From a checkpoint of a small mixture-of-experts model trained on Wikipedia.
Size: 13 layers, width 160, 22.4M parameters.
Experts: 32 experts in each of 13 layers, 2 picks a token, a sigmoid router.
Training: a variant of SOAP for the experts, 7241 steps.
Below are experts of layer 7 (counted from 0) of a mixture-of-experts language model. Rows are named router (the router's row for the expert), down (a neuron's output weights, with its number) and show model dimensions 0-159. Each number is 128 + 24 x the weight over its row's rms, rounded and kept within 0 to 255. Numbers have three digits each.
After each expert's rows: "comes before" lists some tokens at least twice as common just after its tokens as in all text; "raises" lists some tokens whose logits its average output raises strongly, later layers aside. This comes from a sample of Wikipedia text that the model never trained on. Tokens count by the router's weight.

# expert 19
router:114116113128114136129097148138113133134151122152121128115082119152161130112155133109140149139162086101118112125188139100122128120085124147133121126145083116123092130089152093120137165118140164108111132145116149108116135133097100152103127089145128146101124169106125148098124121192131088138111139149097157104154108139103150115135144125127150158177121111148152149107137117161145147186116146126122108151156141132134124094206094140151179132209162138096150133134150139128155094133132158
down0:125130127100153162095121122157141083155113128124142131148078107164120105114140169169127141121109091171137100171143126070121110115161147152137117105169086121123130140148178123129129146179109122171145124141128126133110138101079144129123125101144147107100141172114153162119166089134096085140140133121126131107172140095100115116111118080113151113126129102125106159101121134152129121148133103144097105103113117121154093161170157094153117169146107174144134125128124153125151088135098158
down1:147097151087139105111169090132143188104141167148151106165069128104090134161103168126095154133158135139118135103101133128096139137100132146141159187165137161111138077123183080164109145124113154140123102129103119155161135097106102125162126171148101117136142123130155135129143110097146079161132137110160113108112103120120125148150128159141093130135110129110149124134117127080131128087084148140097160087136112123138125155134129124153132106121146121147144085147111121111137116128145095
down2:106126137117147122126120156090090130149135140149122078112133168130148129150125156154100129120142117181092134153114142140122122120131117157105143123119094097154133137155145115119106136118133108148138113115144143138141100130145141081122080080159073167140121151150107149144119128157150097152105129126123169073079139127084121107154121101059074126135101131119103139099129112110154156151180164130155144163160175137130101102115157127165139120173143148089131110138148104139127123108111158
down3:128148117152173166179133163139132148154147099142169112133122120142117091161142140145116135137123100152144103109123149115148153110114141103086115122153145127138142133145081101113121152130157167121132154131146116139101151151115103132169171125123163134139170168151130142092129100094153108132132103119129068146112147146117162137153123116132140162100117109125082142151126200163156186158116152118152129123078115101141175108101118107182099118145128139088142126099140128133168109137130109
down4:132126082124180120154065140091135083112088164112132122111143085111139139076143107134107122139121163121065121116131177097109158107125113137148106161166112103127134158104134094123133155114136129170107141131154103149116079120060136123103130161156174124167119138058155136099127124087126134122143127112099133141117133131119117165141136114107153160128125129152112130120090145136170152151090151150155170146119097120117106134107095135127117146126156133119125105138109148125111118137118102
down5:132105088141131096116118138129182169169149202115129120174124143138120127115108135167115137144107119106109083124119135119142121150145119163110146130104165109080198119100091173129152123109139109141124119137134140109109098119122104116116099111118103106109119085100131099147117096174109091099123101114116161129130129150107100136094148139093104132125130170112117140148149146141117124142136144103098128127108139108151094127118114089101090124127133172127159200183095129131122128101114148
down6:144126131160129141133129139107148127117109164136051105127116124143110104148109155094112134129141145125153104087139123156123130066141165150132118102154110140139134136116120128093120089178123128145125182075084089140136157108132121116133111151136168113173124158112137107112090111087111128133138144097180142114147144123125118144142110113143138129127130122090144151103145169079146118119113099162085096174109123147124118109122109149098118120104135110156154109143131193092177148104159129
down7:102132149088109136134129158121103126104178110126110118118093130097151115150129120164123176168125109165095091124120106111128130169147125148110147119128093105144081091119105117136122155105159122113114088146141133142143121118121120108108080091136132160130143116143144115141141112114162153122127113096124161143153059121107111143131113110101162114130116098117165097085106137152142171156115137165145175123169124150118125127168115185131123087175136119149162130108083098149170166125115138
comes before: "\n", " The", " In", " He", " It", " This"
raises: "\n", " Although", " They", " However,", " The", " These"

# expert 11
router:114106116137114120147094186096095153133158143164122089143146133169140131125157121121119145149162105120078087112165136135145092108138149126135140156136119117185117114109144125097139157141104124114128133135133130080118113105129134155083092119100128176099138118125088137090174139143120108156172144162100136077144131135089163132166141122109105141152115141149203145167123140123142163189090127118131132108132127129125110104163129114140111173156130125179130143106138128135151123119138128
down0:153137135105147143177142100111111117162157122115110121084126156123132105134106136072170103142104106154148152140093125131124101098093167141089096176103110133107100097158147118137156143185098109146166117115093102096160152133150092125103131129116127108153111177139109151124090095083159173100135160161119124114118183171140112139117132163126123126099090102191158129141116126132121127138142138103146134143145145103140120129110162154146138143089103125114101144134141132160141120141124123
down1:136165120094135132091146072175158113120126142127143144119105105152134139130139140126190103113101154110145166133087115076112127135136141158119114117153121111068128118117161124127164136095144171151102123099128126152134136134138134136147150153105139127136134142134158089127137109104147134185122113130086146167120164194168118120168121085145152107136114107124148100101165128101149120149182084156128158109150145108124156127130154141173118157107115120117138139119140096070127130115135099
down2:130132084113140190113142119124157153110136090128151141095151120099142113160160116151156082157148165087116133120106136099145141121115132136124188118139170116171164109147110143105095160106125075128175104136106132124127123120171088135130117077162114149098111119183107152075144105073119139121159119096162142158143147111139094118125106120084102144166126146117123133137125109115099110134140133127147125122102103125105114096136141094129147165115133128152108134117192142132140124116124133
down3:153150161115100102130130138132168132098156118089160107143083101143118135099160139102129133105161081116135135094139120149119142092145114109146127155123123108063145131127126192122137115145137094111151149136155132154121152129146131139159129168153174084139098115136106134129079177137120116122158091140164160143090110143134177124117148113177141127141128172123157105129135105118128108098121143152113112111139111130167119135091151134133085188096074110141131151150141123145082142130135138
down4:134176112087118138138106085102145135110128095110158107127130145122152118134166151137122141108111115097093195109113168126155140100107148173161132105125130123116125122126138149152111133136140090127141119089133081115110105092158091139112143102116151076127127110107097174107137138131171139089122120161130106141147120101153082085137126119146099122140113129152178148121142155076110136145117125135119151113130161143097106051126156081131097156148129133134135109142166178128098125130135119
down5:128161119117111119163137165135156128164113105109141120134098126140137124137126089104157151117115067086092145113109115147121167112104128136100112159052147094160140118102147115120164062155133123141127144115122143168117166150117095142117112129146156107152101114098145115138080129140154110135161107109166122152076121125127144151116136103181120160169122166136131111126138124145120130078118097110123169122120102104179139122076144117155106157142127129094118103132107146120132159120097143
down6:113119131139135129160127166167170139124108119131120150146111163110117148123137127146142133107182128158100120131157191166093127100114137119156172102126132084120108154152097089108116101100149068145138110121136147128134156122081133133151108146108104114144101094106126149154113123101131108129170148145139099130135103121168118129111148128156159139129110126138163121084088133150119179078121095123112164104110108081160082107096125145127132101129100165130139100171121111082140096113118126
down7:118104136115129138141086100099136141099119156105150127090129121110152128147111122110150105152122103127125113153107165122130098131146132132151111108168197149150080092118115130130103154145105081167087170137113086111126126105117089148151155111132152126098111126107159115165143157125148137119100159122102170113167158123152087147075123114110108173142156140110138117158144129099151146179134118091092118113102165117145100129174132155110126097152168168137154118142145144143109134136085127
comes before: " of", " in", ".", " and", " to", " for"
raises: " of", ":", ";", " in", " at", "."

# expert 31
router:126130104111100121128086193138124141118142193115113129095112152130147139090155122114161124142156151120094097127151103119160096124077144150135139145122137117193116105067134117137120149123142162112108124131098125103120117099118116155105092107093167167112118160105101118122138131146146115147124155138082144099155113154111136130155169143122103148168117176155146138164148120095161149170133143143127108108144122143143101111171120119139112120092172159187120122143120118127123127086141145
down0:116142169127120131166106100137101187107106141136136121139146136108101075124111167150128152114129077107147133154144113122150144109117144097167162146153129126148147139147112122116154129164132127158134107129102125113099179138150081126095084101127108101137131121149123142119105162061116114123112130119123087128102106123101092151141084109173142125074144136131169133166122138100099121129124120173112150137132146068098110141099138162135076131140145108155114092127118137164093136100103129
down1:102112151116111115134140155106079115150122180131169133120099135119128103201121146148144155145091144119164158154133117149144145159141151091154099101128111134152164142154127083163112139101139173116111126110141121173121122126089097126109131116128114129108105143130125153152138094139156147110105132100120119099121080163152098141124106102114138077144158112151100124125117131106138121127190116135104128118094114138130137163136112068166146090123093159142144144093130151089166103108167140
down2:145109089125138161143102113132127137139133122086141086138120160137110139129080131122156160106146148171129052107107098123125109095138107139149194119163092142167089118122094127127140157123175138150131128117149103159108087117169127150189137146061146126080145106129122141134107098119133140097138112120104139128115131141149116162156095185114139128128139169129125152127151113114108133181147145132103127143105117133077137129097122138148143119149117140144118140112138134091124154171132142
down3:127111138138174105143156129125106093137117131144124137128084113158116109095112109103155094096151111175199135118093080120103125089138140078163106169146138160111142146074114121111138139143129119134118073076165108129151126131134144123099156146105114176141153161150105163111163109153117105171155130142108125119127112144122150104137130094140148106113095118123125126116097134160138123135139109162088122123110118106129113140150124126095151109178114117100096160153129132179125126151116173
down4:101110144099134168133102137133103119122115168120124128117133135098160176141118112095170105132051182147134112144100084126143146133096146123141124138081102171100133154131157185134109128172146106141107125131069089140112136115140133157149106092148146105146115157113121121167109160127130121115122143123156103157106122116141104124126162142131146107117138144148070122172132117102167109113137146157128129136111138157161068117123185113125157124145119141104120090100158110109118121126098130
down5:152123137149119086132110102138134120078136119181137158148124147114191157103090093095163115103140093112105105136119132165101113095149129112121145189124137146117104147151117113102104105115121131079139147131123126152136098086083140130087146134150100158119141082127096109129125126147079111128131069130133133113108103167134149123132089105132153133148144177126115123137150128160126149132123111129166109109139123140117131146103126110112168171173146139165183156107129152152108161109145103
down6:148179140148149126121159149167162137113124156110132103098132135148143119139148125100146096116142113090091146117153094075150131101095120122138122141137148107149130146117144138113170110182130126174138064108108115103125132130141157103114130086115145106138082146139139086113102082101109171130140102087168129163115110149158153137130149118167121145124119174115126107154100096116086121130096129143079114118173106090119149090092120104096109140135165100134131114141124130103133157093124120
down7:144136135136100078101117147118134140109111116170130131136132143093152188168155080108162117097104111155128106114134154158123142091114140128132118168093140099087132109084125140094095116161122124114134127112164144155140148149166156138147152141143161123147093127147077141151072157077084139135170122135160113131116158136129177110117134152156114110147131133136140142107140129139119138073152122109152121111143124104136136117101102105124123213115124096150119159150135128137121105110115095
comes before: " of", " in", " and", ".", " for", ","
raises: " of", ";", " and", ":", " –", "/"

# expert 13
router:131098123134104096132123128147102170132142145149143130137087120122088157105159108116157143117140089123129124108177150119122118120099161124156108125129132178186091115101163132140167152161155129128069145102111148095129102087098138129142069119126133158132139167134137147125150067170140123139105162143117103140130081125100169113131116086126149138146114089131168187101090161138131131138110121141118110122145102147137129136133112145135152129158116112168157142132129131114147083115160087
down1:097163157154133122172176138110136141138124112139164123131080177156135148127143115108115118119147141108122129123102115118141133133103099115134118132108121112165112113155142105099160096117146142099107151142096132167128158168111119122089124119113177124138104142141188183132144097108156130172132129145140099137127114148098121124147143150121163112122158164128117103123127117144155162193135097071166104122146162160076100130117150134166069089126113156113116147149144116135119146127112168
down2:147128126162097121151149139126118156117171177131122083140142105079117149144088120136141100133130135109128096087125185108129115109099188114105145152089112135146101124099091152103149103124135111088155148125136125131140103142144109121154099161121097125140130128173118117158126165147137150168112144140159113134149086129160091159127115150123112118121089118153122141123128141085131087119126124142118142117164132123125151125119143162155106126113105121103088097176061104068137084097133146
down3:113114117135123136099136078132089165132162111164127122120118149099117097167128116161099147169171153160113134088104140135125115131136073153121163119128134123146157128150107132182097176062115158146123097133141130120141105101110139148098093139143130125119084082115141156151156171167166084136116098123129153117163127130113094138111086111108110116147095092138152129141123136126156139110156140082104107132137154153145149122163121135089139124135166149111148146131103114113100148159165140
down4:150142140136122166135122120169134157114112125182170133148132154117131115108133114101094131079145137125120153109118173115133126147153148096139120089155127114161130100165105166077167069128138127125113130132124167103117137127103126118135102121107153079118142180098145147138141121151102132120136157088107146164091115132123125152089143099119153086147150164152134147104082131113138138155107152065142159105153147146108145119119100092097148129167124127140138147074101124168141150119098121
down5:148150118115101145151128068113161093128170142125133096146146169144144115102128132116119159114153092134149073161122106102153129130162193117117154167135113071141119143156128144107123104117109140131137140137116116131182185137106111123111140163136129096168106131149129181086134138121074142139169116160123099151146107115114158096147123146137098159091127160155120132144119145151117095082126117087133107123099129128153128133107169132123062152123116151133120124111153124140137127139102126
down6:141126116146115113151162111143079122149103123164143121139148108129130125106146189188172128136125133108128103118120131132067112149123145094130103143114134160131139134127122094198156148107154147179136145092128149114136133086153121110123152114172123169127120140163119143151121094116109109070129095143100130133117128138158119168080119125134111132144107122123139161145117124109105141073193114077124124117129123136098162121096109088109133148118164133168136172128147140112130112146130158
down7:151158135145105103095142125141115139121128139094084157134119107154121161120175119133137115140136095089154125156123139109101128106097094130114095178096123156078121153105092167101107132174087106164147149114173112097148097092120084141100116150130092106106102101118103173090137146120135110141113132172136136145154073090103131130135128119139108129076165110090160150122099152140122121163121125100123149126086147108148099159124123122106120149094133095109115151139140159138128124130100129
down8:108125101109133179137136116131155104133112137149144090128109119110140134168092135106180125094117158133151140124132105105122137119191150111158146113123123114146140133114141132159130175119127145138144166137179144141125072162107155105159115092176154147139118127123110114130138124110148108141140149144128074116143123111144124134121148128151138103158137091133180122097174173094116040173168124106132131138145119170152116110141115138135134156114150111143093093139115085144096099132109110
comes before: " |", "6", "1", "4", "3", "5"
raises: "–201", "–199", "–200", "–9", " (age", "–19"

# expert 15
router:154140127108103105099097131088106178114129148124134136104086124115114110093146100142124151134125130121133150130150111127140146112117130123123104144118133133174050158119138097101152128108091163114108134142100133114104154096134166154055127126083117132097149101102104121126167121152120113140150141156120128102121124152082157134162119092114116129188129110136156147108140113133136152168121107148103150135124073132158133118146106151166161145155121113136146116109184159132167094094173139
down0:125140127129106136121142151114121120140120154174096111157139104104149161140104096127107169160116158144134105082115139126141156186112165156120117093143111085194108102165149151111120156120095098123133144138125093075140104132130119122135120143164106115145160141087099146147101144138143125121118122179099130117193155100165127175097134130150098148116154108141151113126117147156168156158111163109127126141131120138121144110121146119105150091143134157126063134136128158080132108101108141
down1:124073117103110103155141097128088160102108139104104133081183127101087137148107107154115106125119139103107135115122089113132113106187114098107128136122111108145115116159137123101142108117126144079075121142167134144097130106132148144151161115089151123150149146113140119111199131142124140092141112132168151160143170182177130102125097145140133130142124090133148121136131147118089173110113116127068143146133154136119185131104155133125147117102149090124119149122110137113133164123127129
down2:147137164134161130146091150154150128145080177117145155092135105128131177160106123111106160097138100154101132133130158152134116103147131113145133140106160120176119118158109135110138081090145122113131111141134119169081150074079108076135079120130088142104133165126174165105101125132093104131097133118127128140105092088134110167082123128121132108121169115153107143077134160143152100119153102114108147133104121097142130096157122124149107121115116156123150128122134123171122123124157120
down3:084121142150140089099074114113090108158131117165140127115097130169130167139071161136139117114131154151117111137170103137153150145134109146088106143122110134125091085096109147117120131141092105107108143108090154094128135125134119115132160143144137097174149129112134124136106188136095143137150111132120128120068163159147089104172136129138139147142115133134135104128176129127120144140168119125112100096132131130082133166158086133085144162135114087172158158149103144114157121125142111
down4:118171106144110077125109146143136098130061152146137112113166100119099125121135075152142116125113134117121146142153120116158127119137165135173126052122128116130092060121146132125139152058133158147122143106142143142117123107112107139091144155123122119132193135108121122149136159185119107169150129108108115124093116107153135119170144133132141110138135113118124095106135114129128198141115159144111105129169128152106086152119153136095086128134116134122101150103153120110148117137099146
down5:113076154103106146124108158124126147163109130155080113088131196116139148142121132091122094157129121139124158142143152182122113120115151136154128105120112123110173136119123169148124104148136160099127128105101154157146154149143125147148141104145099102144124149144112179159093139163107190102107125117163131088120165131162110105114149127134092115122118122157109166142134103139155154115159137112122134114173146145120060127162117147103124116097102145151095117157113116163101090115150120
down6:131143102166129074128105117103083134121128124108121127135163135098132149174126130135123084170104115145095071130130170116154151128116154162094098113117160126125103135182116124152106166132129171100158138143097119133106111103116077110114125091102121117119112160139155103106124125144136146128137189103101119094114143096140131129111090094125146128112125149121121135160150128088138151104088146117146150125116115122094127078137149128111098050134135157156086144110128086121112103156122126
down7:139117099175115150117137116159143115087134094125155122114095150143074129149132165089140135175161123127161128165135158097122086140106122203123119103108103126079092118108083159105096093148089144096149104104162143097109133132113119133106098141134147115122137119134137089135102127141107130137135125164132106102131110107111119139131108101166089143093147133105131131122156147115136120096134081131182136111138135119066117110133144123155141131133149104118129103130158055128143090131119127
comes before: " to", " by", " in", " the", " on", " a"
raises: " to", " the", " by", " in", " as", " at"

# expert 29
router:133117104107083106173109143139116166112171116159142111101137135102105098103160089142156170095146133126095119126134121124103105102144152115177137190096109126148125149061127100161138169114121181143097135113136165133103127123116130127096114157099123141132177145104126138147145109134156117124146143111127155129137128160109155140122154094106138113101120148120121183132141143107143189116122148112150110115137081150127133099124126146157122159127132186156182137126158131098132107113113153
down0:173123151080128154140094146113161130076105130127135163111161102174096123161115123171076105142136138133109112133099106149102150108105134083109104150159147097124172122141156156123092095165143118132123137140155134115103125101114088069129127165171112111188128122137158151088091129127151106116141121121131146105161157124108081156157150106133120154140123142157140083146129148147133099114153124117130104140127132104176140145108172145114140160096124109105118101119107130155102138139118137
down1:132083130131152138146139126156138104104108146184103101123151123166152104130148123125150083107089126109111155155100105131143140078121159108163157141135104116110129121132146090182088147172147133141118115109092103106146159166169162141107097119154105090139146140140126131078150121151125148169146093139158133108119179123125119086113116148072116123089106113117094128104106145136101121118150103118140117146115100114127154097114122104107146117118088168106127112146166166105158147154155136
down2:141135154151141101146099122119132099163153119118160154108073152161121084122103095140116142133144103117101168139112059079087151107123117117148126167122082119128130152160119158139127112119139102069120120144115132142111105169122120128147087100138152145178133176117171142129093145156138178119153108135139122117147145176173089127085134131162121125099138136137145114155151129114134132096120153066142118141148122110115179145124160115155120126134130130099099136132147133173122140136120128
down3:133103112145155145131093123081138119121118097131123131141081067158143127127185102087155078137121130129108079115125126115135113066129117181134108122160136182159144102139112102112164109124181126145156128133114095129101159142141120127127105131128188129117106108135132141086107133137110134134106101097104097125138122158105096122128111129152110134131122150148113131168127125101113140128128102134147091146110135131176089099093148132118123152122110066132131101166128139104122124108122061
down4:140126169155133113092136130161110163157103118098121104158146122116138101110126150093162149090092082139128107169101133092134129137169158139126087144152121156094141148133153139107146134152154138131069104104119093147150159130161093146128126131146097076105076149149117148127159147113152155082132162088117107111122123169128141113122095108147136122106104104146092124127112135130159130091125145107123099144125094127147135076181119089123112086128146125135144115140114087137107130098088134
down5:138149128112100123178177105159116117136102115132154141074147111132143128105144060134126101132133112111114130146110112112096145149100130095161163131155114073101089112102132123118142110116095137128131154122133154110097146126134110133106151107111145104121156154076114148139126139124161138141096118103136067115096138117159105138078148138138089120116122118127153161136131094144098146138151084140122111130116126092077145118151089095143151101084115148098182127141128101109190129146100113
down6:145142124143140131118149091150149132142157101114130115131143176137108124085095159123120119134108078166117129107138130157092122126133121106123104154134177109131094149165137108196096112154123125090100150155096132118135158127149118162142153115152128149157090147098132078122123113105083123127181098150118175110163139153099145082100097111134103123157107185149124166151115167141090133161131149163107118127155156128118128136100096124143089160126132131142162113151101114113113136118149107
down7:121121119188142114121141098107106123147145115109107114119124111142134141134113112111140131113126143101089118106150153120110078087139122116091106094131152106150115125108120085183111143131146144122188147139121116151143133131084116109150092161119172150091157148093145083129161118135149144139126143073098140091108066105117133167135110117143107145127163114142105101084113133169100102159087111138140151124161150119139153158157131087180125138112116128144086114137093133157110099106147125
comes before: "|", "-", "\n", "The", "In", "=="
raises: "s==", "Scientific", "From", " him.", "==E", " them."

# expert 26
router:119140104120119154134120162079112127112114130119116133123089137113140129075149119128129130124168118117088155108145092083141136103132209134140131106147101127145098111123164107124156138128120167100102169114120129091095129119134144171104122086100163134106139121113088130105145074135144112140131142115121122084139102151068173113189164114155129130137115117133174116135118145100110127137102146154138127096147127116151098136212113148144108158151121136149144145113171140135135122135148119
down0:182119147079121122123182198137155130124160068123158126105103134149116128093171114108148105112116123129113160111140134146116175110113138129127118174123118126099089123099113124124098133154110130124158080100155141117139144158090152103094155149196116093137106151156137116101112148109124142150156130124154119145155150130102129143118145087134138138125117108128125124107138107109136081143122157127126140144128131072155124152067113162128107133118124098110126135160128165078144088119148133
down1:111128066199155104161106113130156104104085106109161100133099104137153093125077138117122163125131102114139127130151132119110094138136132119126119083144138110129123143164131137127123134148161131122178121128067139139158154140142136122146122092135192106150117111146180145122090092125149126166122089108150084125127107134135156160127138122144108158095115118120102083117123098097134096118134112152166140125179139130142160163119143117156152100116150108133105100148118130139118178156134141
down2:148151131116103132140151087105158105104158087133090136143111143137144120122101126141138126138128103118104124139144146133106114121109139177139138156110141157131137131133110124155119100159130126077143169136091136140077186111118142155161138148180150076186158136146158121121140144141135114142131135133192101149114160100092166129135127119150126129171136066172096113136117138094089150112122109134114149180117123122128101112154099148121133124117079094089106094105102121121150128143164109
down3:162126151111154114137129116093128074100098167122168147081132087141103136117131119116158117101179148110146156131126119151113152093148158124146094122119104122096096103126119173104164103140158167134160121119142107177114142143084131089147114149150113134152090152129155133072129118150085139135155121144137091090108127106099161125093128138124106144124120144110103131118103122137115095103107116120149143152110096153128136170092121134102139196111123110118157119126088104084125103099144111
down4:144170149138109166166112100145116129134145181060098137116129115147129158116136113117088144112147135135129122162113091129119100151131147149137121125123109134127131194112108146144129154092125112107116115095091175136133110170137192155162161148162139130160093133147155130134119151131122118081087115131140125137168113116150124153147120147155123110109130105111094111139161083101111092145100164120096169137102125127144131164128124118142143133130129099115117170167147194107104100116109104
down5:170128105130182118115106121152110131119082119140144085092075125152108117135109138148113119177132125140095137116132138117136107080115110096098134103141115055162150155127119132115190122158142126108158138157170096119159135096117146131127150130084158145129146108087140162097188114174139105173090124152132149162113121117144124159124130122135110138100127127116138157095164151108148155099115103091148142110137143122113104157101147163083104158110138132121120138121142106145131150133107146
down6:172146164128157149147130108106131139085158113100125098141149157118083126169130155141113115154154097105128101156144150146139110139161114101177186117153151110118144115105130120114148135103132153119151147099072126121116184132170117155127105095188122118129144110123152084147112123106131122147133137128184173119101128165095152100141127124123101171149121122114107166137116110109169133095134103116110132092129123118119118128136115158114094167153114130112137201111148101122112142092120109
down7:128108069111156131095110110121079141156119155084148084159106113121112143098141157109101101121131086156158151112123179134125119116091109126136106100147112130133100158124142131119123119131129140146059118133109115140146109135145128161106136113099122129085174144141098087135151116121112114073094157158108098157081178126141143119168105137144118113136108155146116098112105142153172113129097108158113117111140150120143117115162115143121125086116097146113129119130146106113097162125192164
comes before: " |", ",", ".", "\"", " and", "'s"
raises: ",", ".", " and", ";", "'s", " –"

# expert 22
router:102129105140107117110082131144110147092162147108133132121119143137145154098119089126153127109145099103125135111155134138156116117083155166141146135071076147181114111112104131134177140104107142099107130121142168104120139087092114137119102150133141168109138151114119163107161105167113106129168173138114143132129102163112156109129118107105138130121116139123161148141091127101130122132091146174116163134166110133128123114163127151183133161110116110172161094134119128060141093130133090
down0:169100141186142125126130118161123106159173159117124121132145137098063182151149108116144101103072128139159103112141114132120097143149134152088162121136123107161071126155116111162139112168150141143145127139142124129103134134101184104110117131115117104130124161169137155098116060129123108128121136137142156146078120099150144149089149136111112085128138097134138136158121155135110127154151109099138112126149105136097167120092149162114127118168108137109168139174120137123107099133133126
down1:067141120168151155141127130085162133161104122174113129114119165135167129137138115114109109109124118119136171135132104149125114130129113145174141142136123150108098144115178134111125163129099137122160152113125094129135126163146129108146132159092125142126158050108117121139102151143164142155142139142131137093143146090161148122168126115149181145103085172149139116194111090119142126108133116148117120133118095113094151107156087089146160145181137133167125108151154105153135126136100125
down2:122114150101175091099137122134141078120089178127107121132092141141152149167128161151103112108144131176138118099112157139135123106099135105098133135135119142122082102106137145129120138111151092141114162137099132121132163131131127066129151109159124123107113128144143080152155123113117129121098114086148166132087150114126130123164133144150110088168104143164146171134137102098134067152183137108110095134105134147134099108167141150162126093136126160142091127147133122140120086170093123
down3:145118114160079156103125073123119133130132074130154180145141143123129108117130104107141100086093134117157115139136157112108131146145126131155091106146122157151164114144165113132145148144123140117143099157090148128120102124116130056105131147092063162145126142070108158144138094143126111111143128133106159166134127114126141130098143137129078152134146169146123125130109158104155149134131102137098121115143149115070139095104151115113154133175151121169147117122142110157156090143165097
down4:153147135136161146107127129172142161127130130131123136143166136101122145117128137180121136144163136143089110133162131123095117109146127099112119135109111112141138085132093121142119136141085120188134125109159130118126115111154164110088098168112095147139164089110154139150133110165087163133140111148143131062089116100121105101108131145076118115131130127122183135147111158135092102150096081126112125133103154128093129120132082137159163102141139168111101177135095132153076098106133121
down5:147126174144140162113121118108158118149083141098199144117150117137170112168148131147132119153140111122102097113111116131126119161125135091126116157141148125136123115117173125104156106151136099105097126108148147163118157113162128103109114188091122086108149110154127146133112122134119147159150112113166151155140126113138121124150123089145113130151144145107110089089110165125135113138182121166137129163184116173140164147125126121163121108111113161082083096128153169098156166108129138
down6:152165145116118152140119111108101146187133153127185169140123125090127090117101145150160164117149162090113121148124130105122101114132150094135090132146104094071141081104108118184121088123154134126146139139137146115137152108140105141120140087135111127090102169159130109164129135131089127104120149138130059166088128118137083166128127120165147159135149116107148114117107108104143171098145120078130143099135129139124134143114111131124101162116140120123167129165113140151111163104145111
down7:151115127122126124112117160160158096120124068101163115132143121135132107138144125160188119158173139156124115164152086153126122104112094148130119155090116076133143119110122136091154129137128108120109141157132147154160106111169142133132157158140095103129157155105094128080073093110114159152184154158206122116133099116106107148099141155122121131108116128102148125131115120140116102108140131141136065133134089142119130187122146113134120143119084131104138164143147146121106135130129138
comes before: " |", ".5", ".7", ".9", ".0", ".3"
raises: " today", "–18", "s.\"", "–19", ").", "–17"

# expert 10
router:123143090093087103125119136080142128119124106079101127136068117138120151125168101085151143147134131123116148163155134129096132095090173138132154140147110155168128162115093116171149134086138137088137167094133149103132131114125140109142094138143099143116131117136111142131160106127110104135122153149114159118162110159123186141142120108097131119112122151103149134132144137120123190203127121164131121153163136107149125113141102152175156129113143145138122138123187145154156106083137134
down0:161164145081132112136146117146127143144158108096135103153141170153123119145146141149124153130092133134138157150112150144117120171152108109097118120122051131091094155124110121168139137124124103098140080121155204107133117140114106119137136152086115095123136174140138129172099125130154115119122126141131141122136114102127118120114194141150171141145147132136153152166165149200107113107095156112132136156119160167132153165142113106144134168108124141108117128109103134162156108154124118
down1:126140130171138100158128143134087100119104108097161127130105096124082093114171147143127124156117097104104147130134106113141127128114144115090134134126124143150142131139114149126131112120196111068156100110145133146098134106164110118145123168179130123139115124121106097109147108119153142114115149157100157103104109147135146148172105134127113105038084125110133151127087090164173139100127092086120128161184115121130162131122102160151106099141122110136130130112150118126132147109122088
down2:141111114116142140115133092139094153160119133130140128102093074148181151060132120105113115144111118115145097133140110201132138138155145143172156114132136115105085122138137101119101111111146090147098131105087170091125144126152075116128134111125145105097133137125142140122096103136108095127126132118117136068169100130097130126118125119155086148095159123097195066132134124088121170081134128128136144145123137103150144098108132079099129119126132129152153128130116113151112129122127108
down3:136111143104065136132119123133117101105117168131134133140119118139120151148124138150138094118125159162154135116150101100176144124154118157121157120150119111117118145127133144178141105072052114111162127140146175121138132146108136139155118114109126109094115103136166143144118143105099140177089123112167125151122122112106133120101135151101156170095168071114119160094105152130143134100177115138113125139091150148127127153133089160130178078144123167126129164128152158130154087101117117
down4:112135136158114073077139140091155137136128097128099117143150124134111132125083103119166106143143107124138122131108112103131125110162124192113149117104125140143149138105138125121137117136157186110139132151099092103126128117099128140144139134111155144172177137171116063133097130139122142103159107112172082103168105143166112130146130151128128131152138142059154115071170128103132160132118124157138095107116127142137138144124145122145085137119106154142115082125144107084120155104108171
down5:135126120114099149149113129106161148123112144127137154121134103114165122161178111117119090130109163139177110129106174116180150198137107117110128093141131128133112132137127109137156172137121109151092107098192143149126115142132156145130132106138094176116147156129116152138129090117140154156113147163088117130170127160103127120084117100096101110155158121154117165143142146092121177114089137114141109130103120146103119099110089080127165098103138127115132169108109106115124087130148106
down6:156163154086123116142085130116150108155103127140094169146142092147119143137125160092152141095152147139126126103136168126142177143096169144139114099163173162144156132121120182116090106119159115127151134117102126079106136128124093091172124133146118090134137135106137163107126164130132120146109091140092096092131127120124104108145125130107125094117131117131112085109136157100143131112124106139117112130110110186107107106035148128123136121122160095120133131130144144194153134134135128
down7:107134091163153122106117146100163100131131145163151110090123143126174154142147123107095156096177128081109170138137123087148145100140149111156108129140119134125143096125103127132138146109128122133141110143079100081107133128150133117098177133103113150144153100095109081120074052165124125131096158131126129118092089116156090152149148110118173189116078135117114134134138116130135135095128144134156136125078096110130141134133148152159140127114122121102105116121105133123095141093124133
comes before: " the", " a", " his", " their", " this", " its"
raises: " the", " their", " his", " this", " its"